{"n_layer": 8, "d_model": 128, "n_experts": 48, "experts_per_token": 4, "d_expert": 64, "d_shared_expert": 64, "activation": "squared_relu", "moe_layers": [1, 2, 3, 4, 5, 6, 7], "router_score": "softmax", "normalize_top_k": true, "routed_scale": 2.0, "balance_loss": 0.0022, "balance_bias": false, "router_z_loss": 0.001, "router_bias": true, "shared_expert_gate": true, "init_std_router": 0.0153, "lr_router": 0.000996, "vocab_size": 8192, "norm": "rmsnorm", "norm_eps": 1e-05, "tie_embeddings": false, "optimizer": "muon_variant", "lr": 0.003, "beta1": 0.95, "batch_tokens": [32768, 65536, 98304], "seq_len": 768, "train_tokens": 257500000, "steps": 4344, "dataset": "wikipedia_en"}
Below are experts of layer 5 (counted from 0) of a mixture-of-experts language model. Rows are named up (a neuron's input weights, with its number) and show model dimensions 0-127. Each number is 500 + 25 x the weight over its row's rms, rounded and kept within 0 to 999. Numbers have three digits each.
Before each expert's rows: a language model's description of what the expert responds to. This comes from a sample of Wikipedia text that the model never trained on.

# expert 5
Description: Table codes and abbreviations. Capital-letter codes and short labels inside tables and parentheses, such as country codes IND, IRI, positions DF, W/L, Pct., Votes.
up0:504490474484487480516461493500481497517484522518509467513545465470506519486512464477530502486473492480481516448496516501487477530484498460502488477494531524452492492527489494532554496476542530469515533466495522553563484460535523514503490448509438470529462499499502511489476530524497510453484500488509472502485489504494454491540507524486499496458483508491516537517488494542483507450482
up1:471479496481467502460498573500506516495536503491478473501474493489507502490483454502519492494461479475446522520476521502494458476498540537493419494533473475526507495524445504500505504458495514536461490500479502493485509525499499515506492522456499468485492500525487517515495465513491507498533517469538464495499480508535490468497452467459501474511474472514542505540512503506508494560531
up2:540517494496520531520510496528512495485535488507548468470494501510508495511537495530547486479483516515478487485497482473539495489521431530503467496542496526483534482479516502483535488515507468558534487502489502499518503485510508481490465479494503481553492455507508468447504510505538441509518505528490484507472492496542475491522458518484480510508506482430536525539554526476519489480508
up3:498517481510463512501503520538472512533488549499509487514460523462529542473480514497545483483504505542524505553485438523494521509490545492521481481516483503470507503526481465506552516544513491498449509492474538505482456538471489484491511480543527519532495489495503440495501523490476530496525512506547529496488484521518508502447497538474470514520480530547488497516475512505509492530525

# expert 2
Description: Clause boundaries, connectives. Sentence-ending periods, commas and line breaks, plus clause-opening words like which, where, while, because, and Meanwhile or later.
up0:476459539489480468491539451541481471482494508451472529495519469470476495523486523477507542445446502513536510463487497493506503457535515533527502506538479504483520495541437503500465502505469467497484528514545510495494467494519527533541527551505478491492529469508510505481494498457476525523489503490468507509497500453478475477518484517508525488493475513502486510480499516475502482449486
up1:493514515524502433530537446508527512507489514483517521475465479514480494477499511501492504433466497537514529495517456517556508483485483501456476535554511480495499508509463483436468522462540535512457524486555487489509494476476517498541526483527510474519503489544522490495442509484479501494525494491493533489511505495489445503485487489492522470513500512492530491517532492478498500493516
up2:529506477523531485507447521480488539480469500505557486481536433535467485503534486525533546474509496526469475488546494481484483466480506460472485501500516573524499544516529524510499526499526515484475489483470480511525525544482484500507503513507499502458499501508506458548493508514486532479511547490506520501519526506488541534490498506473567472507488490472497484490477488495491474493491
up3:522490490518497436506482516524511510476478510474500563481552429464468455506481506513515484492482482522495462496504478532447520513473468527494519491496461508518482523509467498514505508520502490500509508506465522517501549506477499512518521520525501542523503464536469508454461479510494491513499499508533463497499516485497518544484516488467525476497526539502488522541519536438465504463516

# expert 42
Description: Articles and determiners. Articles and determiners like the, a, an, his, their, its, this, and words right after them like only, latter.
up0:492464501532511495481522519499499507435469475516530485465502533501537481465503476483518519496557497532522530490498486469536539459471520500504456484510484493494531525473521485534464515498519475514494533476505417484548496487514484475500505491474523498500523522494460488514462496483541527454559521490498505476503510524520530482469473492506514497534488480526490564516500500512524500512519
up1:497496459523531519488533499511493545548498496525490527475527458553459484472574459485510478489458440488463509503470533504479495526522537553493505494535505505538529474476503477504477520539528480489474525499507504500539501531468492496496495506509493499502534497515518459502477480509497525512455483482509489507444479470500532502500531482510484496493509477443517517495507506553501484503473
up2:507520508483475545490531502528476472476492516519490486474448519480465495476510450493465512476496528491469508465484493493471562492523504519458463484502469496464520464468526518510520468520493522481520463494511518525512484460541493468530485499489440515513530534520474454500498501528503483500510479525518477545502464472488508510550481528557500541514489480475505514479487502527538487507464
up3:507515469522539538466489500537547514504503540513497497516446485480477476481474485524492477461493498480506545473499504549509536506493514475494499500567484524493503518484480504485483467528475517497509494477486491474486529520499500488482511521542500500505502501516510436509473522497473505467513476479507481478489490466517482544545554514499435437531523520531497502514509507501554506540461

# expert 32
Description: Nationality and descriptor adjectives. Nationality and descriptive adjectives after the or a, especially in short biography lines like American-born, British journalist, Australian physicist.
up0:497537466514504476478523505495501512497535505538512561463491539488477493508510478487524471523516469512479487486505458538500483487486540490496505505509496451513525586512470484505442518486489503510517494502544505502513469516475496467515497506477479485524516488539486515478514496544473533551532494504516555502502486494497484524487451489489556449497511517532482514475540489458505529486484
up1:545465477512526533558518489501510507429533524494458498526457509482500521461463535541502519507488510562476468503533472488505536509498487468475491510476501516511513459511489515490473489464509513557527513474514517501497481447523532513502525533475532519494508510498538525486525477523509561529507486511508487542487486501502511513518521536467477489499504516470507512523539515540500509481491
up2:496501524469489528537548496502499517547507511505451549511494488491527519499530470509471512514528496514473464484492505526496505446553531489454469516462469477464529505492469498504542522472501492498512491507508482517527520508499506524547453445516465475474494534519519506468499499488514522504498471513514506548526509522513494478512493549537493538533514539500510498530511512478501461434483
up3:488474527464499520532506474503465513493509521508493460517576489442453504487477511520538500498515525500553481482484478512499480535554498498490494524465513456498485490500481503466468514531505482514491468530540542505465487531503499472483476564501495485462514506463486523506508503474521468491473483469477514488482480521469486495531511491478536541526508510509530493514444482478508547512516

# expert 3
Description: Copulas and open parentheses. Opening parentheses and forms of be/have after a subject, as in "It was", "Arnold was diagnosed", "(1/1)", "has been".
up0:511472527480485536512512482507483473470506504514475510483540500520502493458450501503475551440459489457515495470463490512463521481524445501487492506473498488545534499504503510501499516535492477471512416472500524500482479484477483498466467506512515511505484486534514482510444475472489588532501459524509524497536518497496502499501474499476485511460497493470500501531495496522495516523494
up1:514525537532485499473485490515516547468510535511500516527528445499509464489502497484502507489516463475504540515510493518465503479513501524479530485525518482517514517498481517488476495514514482489454439509439447519514466490488505477504464479492517490525517434548490484453506499524532530508476488508553503503499471495508487510547483532499520506470499492470451459460527510554480510483494
up2:530495490469500500515547505531498546530487509462493514488487502476479517467502409511489508539454475475495508515516481504478466478469474500499517465527502526522504503479504516473471479510496502469456491494540487501451498485483531524498517516507498532542482525527459467518481438500483470528501487477497480518530502478559488486492480498498495479499490493450474492524575486513534501502485
up3:502528473483523519462525536474517471486493512532461539494519516494508521505480541505518519526515500503497477475498477516450497469486464503517502508506493533558473506499535549460481478497473472526492509462528501459490478506487527518529493538528524505458463481476454475523474458500484489486491468534534510521535496531543485493486566521508506485507479481524478473502483462540517491544497

# expert 37
Description: Named entity endings. Final pieces of proper nouns, places and model designations, such as city, Street, School, Detroit, M8A, SD9043MAC, Gallatin.
up0:484534507554516566464487521513518514529475506513517450484522509529486472495492494479492506499503515483499438471494468488462491508512474519499488520488501505515505533510535490499489519437500473508449479500504457526453431521496503532492495522460448521514479536489507529506519489489476503496458494504503521521505547515476517507505440502493541515536483526525515524482543500497505516521533
up1:470528513536497503507546518520514520502506509518492505476508493484508529480526553530503515514526490492550466435467504548505522492473511520528459524545542460466560519514503478491535472492517508460541478533509503503517481510493504487505522471461529471512497483526507467469503511516535540492516498472510522534466510511531492469470512529474507497567536507486482507490544512517480493489503
up2:462495506507501490500501484557553526478456494480467503541490476561484520497500499459504540479483493487506496530482498499474466470529479532472479496492496549462482491502477486464496482472504497516488477461489523478506521511493474521495452473471483527487481455523516486518500512542455516522531534517481523492549519482530536478488514493492525484457537542538476520511512539492487459471486
up3:516485534472502514473493501535456502504543537524468461514508469496546489480492512500461508484473515504491520489477534518488453525461508478512529495481530489459544468500454490471523485503474527536482555470519493519498463476498524491490479525507492460551455483547522496470494486498491454513509499467481485540489526490524483534476476511499495463495483524493475458477553507491512509502539

# expert 22
Description: Mid-word syllable pieces. Inner syllable fragments of rare words, species and drug names or foreign names, e.g. ri in Ceftriaxone or antshrike, ong in wrongly.
up0:513493509515510519471506487520503522502550497532494521496498511529485503543514501511497471471468496513525515499459486457507486525503508499478483500522519500524467473504495438475512513543501431513493481523515492508513490483536522525454463509508495452492522507500504428495489466455530477497544479477468471535492520483471503554561483540487541491505523467547499516490522494524510502487464
up1:520507456480535505477521478463500525501519549510504520518506467526496541522539499504503492546506500507514491503492475502495516512453551479493488503484489538497476541523492474473502453521473468516534526534512478523478472462506477484500550488530493477468466496490559509476539436498492514505489498530444530488481446501506509477501544492479512499492534513456522513500502525538465491502503
up2:541476488456518499477485510486455496508505508543517491462535523529526484475480505491498473505515496507495469481450490541497463488480498503517484493504495566470509441508522504485478506485522491517489482445514472491518503491513458506490516490511453512475468474475527522515515496461509504507468523498521515448464550469528467494557485476505546533494488461497462469488471505485497522485451
up3:466451509524526470512451457491468473506512456540544511542487456476502490491498504469489537526501511493468496497476492502512498466528477493502494538507464483523493448456494517495503510529493475491509496527454465498457521487526472463538485480511476485479479496516469505472451452524500455525538531465536514525484502491505523463503496470497533494505493531534470502506503536507504496502462

# expert 35
Description: Hyphens and punctuation joins. Hyphens joining compound words (inter-, self-, Right-handed), dashes, slashes, opening quotes, and prefixes like Mc, Mac, non.
up0:506436495472478514516532543524508496508524482483443517505499514493502506523523533499462537496457515485491514545491501512496508512522485502500479454500466479500501457517458444533463502515497502484506504463533520540517518503530496474480496498469540472507503457520474528525470455474492515530512489542534519495521519552477544498465481457465497517483497524470521524500523510509539523469489
up1:482548472476511465513503506573540475485501521526523500531518477471489502470512503503517494461487487504480504486457484501475487510528482557525468503526504563471488482495493472444545498489497503495533529493506501521514479493501526496471485557481538519498552557520478484526511457499486479516510523514530528477499493513505497519482512478507532462502511549499507542482485456537518479507497
up2:515497435469483513517512514529473443505511531498516493464511520530514518518523515501512524468476515502519507494530517502441524482479508493479492488499419525496495497507527507502542491485537495527480501478503528453464512480481494492460543505473489514461505508451546481498466472515487534494492520485553513487540495510531475543503484512506508474492537472469470457495490489512513523449479
up3:489446492531541493525474506477478467510493460516493535518471503492535487487462519526502532526525499483470516502475506502485520489527540464499522532486469527500500485529490542520435507517518492502496534460536500498485529519513466480486455515498535496545507530493493473536501469490501550525447483472501489479502493498514466487554511496549489459542521485522500473504505561493520478499496

# expert 45
Description: Numbers in table cells. Digits, line breaks and labels in sports and statistics table cells, such as row numbers, scores, Born, Votes, Coordinates.
up0:524484507486509519514536501517500497512533537536495517476491533502529506497498468500482454498523524524514503497511486473531539483523551516497519475560530480519541481500506515500534511467521500527449482527486528516488469480489535481501468507462478476481534558477534467438457499495551458514504518479498465484500517521492495491507484473506493546491496506535536548527524492480499489452507
up1:536568450482555511507476529546514475500505501502492454463546530487523475482465504499476533487493468484480507472503503532519496534542520516494488520508475509516514505510456498512486487498497476523499479534485498466490486526505491480480475505485529485495501467505490477461526508503508530475480540450532490518476494554493502513509511460505493445467546477538530552466510533508502507523477
up2:490491478485503540484485560458512455478487532476505497530496472471479508493523492499503503552516469511508501541470530478475434465554535561506503524514499519486518455517483545501530486502521490458504536467507528483515486517495498476516481493486531487479496500482541480529486494476498472457545524447521463514504545518490494486496490477496457508450509484516507499514527512520507519501503
up3:457521531446490520471491522469542513480524503514489556488482491512487501547490544507544535470506486531487465500457498508465481501475555522491477526486506488472514554527524526539474510499466466537506525526470491539493499510518459539506516485491527471528478465507493490513513500504488506528523505470518504527531493500507498510509468524501498549488500457503498457537522547510534474499511

# expert 14
Description: Capital-letter word starts. Single capitals or short pieces opening names, abbreviations and taxa, such as P in Pseudo-, D in D.C., N in n/a.
up0:476485514482516490489505490479522491499518540499510465503487471431539552517505461501496493480508509488507531469540506488494486505482495502522494499518498508519493483502474472519476497462485465464463476487487439470512477435519480467454465461532489497489497506483503450511538511499569542497503500516504478498502480537488486551486528555468523518475478521483495492462487488470464488521502
up1:481514477475485476527501457540461532529457482498518539492526506494510487493527459512533457454495501499465549525497482490552487506440547519468508511529512484509546457499460515475488495525497505473467534459521499459511494502521518501510558491510482515481526474520511484483468480519497511521501539506505526485462490523508494489534513491507487517454528475487466535509481473489497494475540
up2:481520524463527506532523493531508520480516523471496498518500477442448486461476507494488540481531508498525499496501454528502478465498478489452492497488509479514458525489523498523469483527541496540500505475483493524492514488527493491497484448511527473529563466511518520462489530467536526453543502550492481515491490506491489430460482493487518510510479561511508498490501515484512531495478
up3:470522520483468536475531535493470512539495545479499485499501487541462493478497486530488462492552525534503489460518471489494498525457509471525483487481529469527456481527483511507507503466503472525484528512500468475514508476499502547468488486443497510503469471476507556500533517483526514486486494490520502494453504505504474484527488512439524483481475485473518490515481498503520570544468

# expert 23
Description: Commas and clause subjects. Commas ending clauses, and subject pronouns or auxiliaries in narrative biography prose (he, she, was, has, who), plus word-initial "r" as in "r|ented".
up0:536515489515527454510539502518497492446476506464517487459503468507501487453490529523495544491522469520487548494534514455512508515495542479455499500556511533503491518514485505473512522529508475486478524489523497530534477448510515472457477524525532509518502546532490507490517533507490525495487499457529533464515471502518455488496494500492519449548475503478507501508505504475517513502440
up1:478551520503502501555509521483501497492478515532552484461487499490529483492464468487517509459517505496478512519468466545482499501495505474529485469512488512493515518482516534511492522531475505490515471537486448477527504485527461501511490560454526446506480523505494478504556481486489528466504504477479481494477550491489510469509505511501557516491549494473523496524537519471492435495499
up2:506464501496496479535476511501502500501529513500487443531505554466489494512477470498473526500521495483565521495479474553555502473489519543552494483506501497545506495522511473503440517509508510497447467476495523488511539492502476511454498498522483509521502492539456473543515476532496490560490531543494536480473531485520521491521488512509463540503507490491484506504529496511472476526512
up3:473515476519547506540505521449499459477488483503525482480498510516526498448472455522491522479545529529525471534510510495508550482514541508518480514470465532500471520513496512506518519495465463496505512493489503527485464531543470511480506476516496446543488497514451483498554548527488511497470513489511489519489478499502530503497508477494533521498503469481497507526526513432529463521467

# expert 15
Description: Inner consonant fragments. Short word-internal pieces with b, d, f, qu or ab inside names and words, as in "Every|b|ody", "T|od|ay", "D|est|royed", "F|land|ers".
up0:509506456553479505502476568520491484487498486508507521522515521514511500487490507473549458467482505537479484506543488518539518497500498461526501481492496545516534504489551484479503549540486497486498513461540486516481515509538510529485530480459520503521467495523511486526491476502543505489492462492477498449491507479566521484525552546482510497522484463509463500479510529468504526485514
up1:511491510524507508509527439494513522515522492497502491543475484453477538510508511453506500503502488540502439531451499527493469477493507509493533494482520519467454472518476509495517525453534463523495513470516471518458505458449508501483497453577530521496513508521471474484486483483501524510509517508507535490509514519458472479520472468532502497463530531517494479484526538495490517519475
up2:494465487540485476521488505503512476463516473490471539517504452471509492473476521530558506477508466534535518474486537478501454522475514501498491495513482514516536507539515487467518466427492536474472452498483520503463513492532474433512508500499483509488500485498495487510525501508491527561506493497523511469513510464496541520543522468484486516556510509474502503529481465506472513494520
up3:517480511569452488505524516536510507499508499538498510462517508485509515479491487490531506483489479533482484452486524487511491509507489481513520460499518527534517488521506504529480537462547482509581552485527476486449529497489512497491492513489472512490470496525508468487520498468510493532496518503520558521491510499494443505544493524519514515505531533538525498565508489519510464503452

# expert 28
Description: Mid-word t/s fragments. Word-internal pieces with t or s, such as et, at, st, th, sc, in parameters, Paratethys, 19th, rectangular; also South, And, Ind.
up0:487507497554479474491487549472554505503480542485491517517509520538534470469489504445505507486517547489499490533494494509492475473538533467494486472478459519495510526523461470488493499500487476508452506494511529482533488554486497537506531496517512517541519463463512508559472510514458502500505480485503467460507513507523483527561478536496458508495517464459501502513503490489480504533506
up1:471474480509481504499497550533502463479495507485551525507469475536480513452487510498550505471524527526487469490539503527488512504515488502463470492526459492514494520460460551490529472518532514445495503492462482505479515530493493516488509513552520499501503502515459534531443493498508506452459512535516486493527512534530521511508506490488478523493502532509521550498505528438523494497472
up2:510484511517477481475518525489499488481525513470539517504503516476500466484483529493500498561445542517517478543533465547514488499461531492463455488534493519480509515498497479489505475489505545522535485506538482524458508515494489485518527453484504453537482503551460483507518506474521518530485515495495489469541523504536456510532504498515512453463500481487490528510464525471469524533527
up3:497512534507516483473487510465455489538484496544538461460449510483506535507446562472494509521489508533495493516500477515504478507476507504522464498505464530500482472544485483513529556511525470497499537498566438490479487535507498471457468505493472523511491519473487516485507488535512544471490517502468542484507495474520507476519482484464500483503502471522535490509511513472481523520487

# expert 12
Description: Nationality and institution suffixes. Endings and words inside proper names of organizations and places, such as -ation, -ist, -ary, World, British, -shire; also Thai or Chinese script.
up0:445528528524469507489502506522485491519481521500518524511476502487524486451518529505475505517508532477443497465490489557494506524562509525489495473506510514478509487537490523513481501491492502481505506511497478517507497451553535480472570459512464516527492514496490472511531464527492512502514454530483483506522491506487447475535488548467492538517487473507483507498526540481499500437505
up1:537446525489486501514510517495501459529519538479468476528512490453527495477504516555510489501517520532505504528496552478508505509493457521473463523519522479508511517515468503518469468523501501501531493491495553493523455536495535509488514541508455540515476497501479515505463495519502505513451511463482502515490515509458514496512472491505516524459484466521541532530451559475490455492510
up2:508504519512501492450534508492466526487500442512500539472547527512459551459479487543469496525520500504523479505511535542540489537472528506473503544531475493483487468496460512483507498501485479492496494504481495477482454515517495449526493459484495465489484479532535490519461544499566503475480494528495522483483463523492464501482523525528502507488498455499533461483501516495515483478503
up3:492487473506521532545474537498507485494476509502533464505500485492485534494463533522557495495515502510490451490457450483508524517560521530522508528508487479515480512527531511467483505536483504494490485470507514472437524460471464469511501523510468552508506483499504474525510482514494491516517475553481432507504516513489523470538493498475476562498520459498483455508515502514514493496506

# expert 21
Description: Conjunctions and punctuation. Joining words and sentence punctuation between clauses and list items, such as and, but, until, including, periods, commas, semicolons.
up0:468483487527507501495468479512522519503482518502504483492484496504529546493482492487562492496465552537472519480524503505500526490472530471478484504503494556527544524483527500485479486468511491486482506530503487557481509492542519477488478498520494469490539479506523461499434502536525478486550488491521536549519498455513498487510510487490500512516533501500479470455493526456457452527457
up1:489462462475531518494483504468467520493533508491518482526516520515513536484476498453489521497508505527508486491492493465535497530510474492474508444482526510533542529489492517504520499497470482497448502446491505488523443493470527507490486516488475452458543550496518480516494462520481490475577535512535482496479507447513474536487463532483526518517501487492485487494515518546499479501500
up2:492495547477537505545486521513520556484540512489484531512513434477526489476469522480462505477519495514476463448485525524512509534497506462506516459510467512540486485512446471494511470496493507490515520452498519467468491507504476526523467524501465502524496530502492545485538501534518470477506485462462485546500562497511493486479472537515473489516514527483493487506514500509496521537486
up3:500469491485505504534465505525494492444502490470504493506501570481480497491528511484515495519524510528535496475505509466527514492472510509561485470511516495487510506533481511532490527523535494504486483503502550483511521491506506534485493452503485517560493483484485534499447475462528525505480488561497553521437526501537508466504469546507474533484524529480483455525535511500504506481497

# expert 31
Description: Institution name nouns. Capitalised nouns in names of institutions and offices, like House of Representatives, University, School, County, Party, Doctor of Medicine, mostly in politics biographies.
up0:517501467479529481508507554491458528519568517501471494506517482516493516472534482463505505502553446491479452508511543493490495500502517524468496487518507509511454493498529526477496518437502502521499554522455497487490516502509494520512474480514526481518524433531502517483487479550468479497514518504504514526496441493530499504504488476434503470533462485511491508509500521480526477504521
up1:483474539431533473522500470506459519508536473501486488516522493509504490498528543481509535500483505479523473492494522506512486473504560486462483497531521522478481523493506483513509469483516473498511467478520516481475527533524491512487469473508489486529545529495514510517527495529459515531504506464459517531501459502526508507519454460472510529508526521551475524558493513430498466493500
up2:509500490524476519498528491450473497527578522489486505526548502472489501516516531454482543527508453526474496541484512510516500494503512507462553507484446514541481532495538478502482494499488503524518510511500530525488536527526506515537527528495536503488523484518493541516492528506500474520498497482507465467489485509467545548535523459492523534519493456513490534535510471513518517494531
up3:483501478492493507488537516507465481465516527487478538532495510486486507459508530460507512445530487499488510529484526541528467464487498541517510548492503539507479454499492478533462547541463470504511472475534465502505496482464484472498522486483531513488503476500526476482482488457489479479485520516508513531509481496511471508487486501482490469419475508490483469474495468459492453493547

# expert 9
Description: Narrative verbs and pronouns. Past-tense verbs, verb endings and possessive pronouns in biographical or plot prose, such as knocked out, brought, his, their, became.
up0:533471508470528532530429497503482491487473514531480543474511513466470507551522445469512504482496518515501523440501496492488508504468505527513479505528531497519467496532466484492492443506480464495474482490482526469469501498522502469480552493476528538559487458462513464499531498509491470469520512480492534498532454512481504510547514488534484501519503515515478489492524501513483531498503
up1:498497553487486506474553510512463542520474535466499509510464528453535496510492521489518520479518515523466524488503489493487529500488533489489531523565526503546494474503514496477475490492533471539470493488467483503520527505489492471501536479506513473542470500470487469503465469527513536503514482503492492503531483526472502510521520499494528568497521481516536506517520460432523486480548
up2:501502546529494502448529493514482485453488495486498484526501554475492483478504518515495496495521531457463508508483521533513516516480486486499503534531493489520513513498468441480474519491517541498510440520472508478458513508499511449498527444511439556509514499513472518500474492535515502486505505462477509504521486523533560484533448508472508487514497502498540528508536512451494477506513
up3:505456524471505457518542513490447501565498500466459485490558480492518477480512531493495489495516494523516476485545507502440456494505522414522471525520517476546456527488472469516509476487475492475491488490477550505513526482525511497538483502472489478512467497504486509460499511496494502507466495477518482491473495524486509477498511457490494517538504519475481547487507478521522491518487

# expert 0
Description: Digits in years and numbers. Single digits inside years and figures, especially the second to fourth digit, as in 1970s, 2006, 2019, 50 species; also century, UTC.
up0:518514475483517501516522539472479479463520487493498508532465469453508499443488523507534484444522463507541522497514471509543495475508500480485525509512467428496513496524516519496490475532485479481470468543487496502556474552500503459540480468498511509506497500520491476489470500481505490543531544489516506525480487466509521493511516496475472507545513470508480478566504498505513476510536
up1:513505494518524525491514510515516486481509529501518505491436489503549490528480496477489474495538518474456444503501525463479510463492493511453492477479515471500521514537521531524475473501507515455500525491518501527517541461492535489531502506521520505537502498541482476454476494511465537531467497473512490489464491454493488491505498508550542486482475492482482528567497473456546503534489
up2:488482527521489513489541474531467460551521499518507530484527509457521507532468515522527529467518474508510470477537504484491516488514480501470519526476472518450491465522524519557481500504530517498493500526491539505511465510507501493468535489494552532495505469493522512527535472475502518486560509511523482508492463481545509459489528528494496440520471496530502487559450514500494490496507
up3:544496480508488518537552533518521515478532544501476479488501483506525496499528508493510485488495488492518523486523509536522482498522479504499469511505468481470522496502515497483535500553478515472467464486556486472513511484521522533493489500569497510547516533547545501497498494471537537506526502533505461449510511536461520495522507485493507475482567480485466475535481458476504497528525

# expert 25
Description: Mid-word Latinate syllables. Inner syllables of longer Latin-derived words, such as quant in quantity, ult in simultaneous, ot in negotiation, plus long, short.
up0:476485533503509507523483463500489449467530517481534500487520533512533515499519495467553497489536564494511513524479506521466468447458488517440468496461496489494479475502474504518529531530508473431464499532523524513466457518507471508467519488538496526535537467494472491540495482503503494475495533512490465515520494483490489525508477506496460485498458503493480529486505501507492513475475
up1:531489543515517542469530490463494478500505496481497465510520463520485505579524473518507502518513476487521506504498549542478512458488524491478487488507542498492515484505499482496513565516505463470505488524473526510500500466487506462497539487514488536480490503511454444501520481512474498550507505431485506500500524514487468482517498451498525509501510466480468548484465484450511503485520
up2:486512486517470511460535522530477470480464510496505528518497510503472524511481458529525488497521511492470535508483453533493518457483475502502510474469499490486509545547452542505541506475532476526471495507492525492529484512509485484536527495509483507500531527422514470509516492467497525523495447522465522485457484506498524515542499525474525485488473477501524501528568504518519463511520
up3:521485487505531513483544513482504492498472495516474477513492515544461550518522484522524515480553526517498521469478452448496515472449480517545522516489493505481486518521475443492479520505493475494496530492513507477490512466522485463481502485474508471519464551497502491548508525502492488540513514474530483507520447475486476520495550536509517478507533500499491520539556470523461496509536

# expert 39
Description: Foreign name syllables. Syllable pieces inside non-English personal and place names, such as Japanese, Slavic, Arabic, South Asian: "Kik|uch|i", "Kash|ch|uk", "D|ul|uth".
up0:544456491452504487466506491506473532489514499512501542529493479536463474536470472484495540492513523488506485509488497521479514478501495498493489534485445500453515484489528528460525474519456531517492495482497486520502480491515527489493477503525505538508440492465475480515508533452483524498496476523532461477509509557485522503552466509482521492504499521457450469518513525490511536535459
up1:489493493521486499481484540451462473512507474454498523518487490471571532470513516515527523449529508502508515480520559500500508509490529481491473514479519507497497487496526478507547492503483447482480540513564485521489498519531490564506454466472498530512476502487488553501496489486514532514470471474510527490500479487469466555516468496515508494522526494477511457531492524488509508476496
up2:476496501514476493506520470467510476527525479524475499507521464468559489478468479474475503461464508511514435489496465499489476511526558526523485518462475507549463465485443509503491504491538520520531495524515502515510471510472492486477476524525500505478473535483463493508494518538505525482498520476499511506458544484509498458484484502463482479493477449467506474529494511490535534547529
up3:485531518543483518482481455448488502485542509525467496520539447508506477465484487489489512534488551536501495468511512481505477479484485546486502511485502508544516485501538497521515507501489505523465502522507462439498513463526487497505505510528531474507486439464511463502474494484499485508541505479492507500465496502445438460520533498520539516510463533516520471520483498492496480503545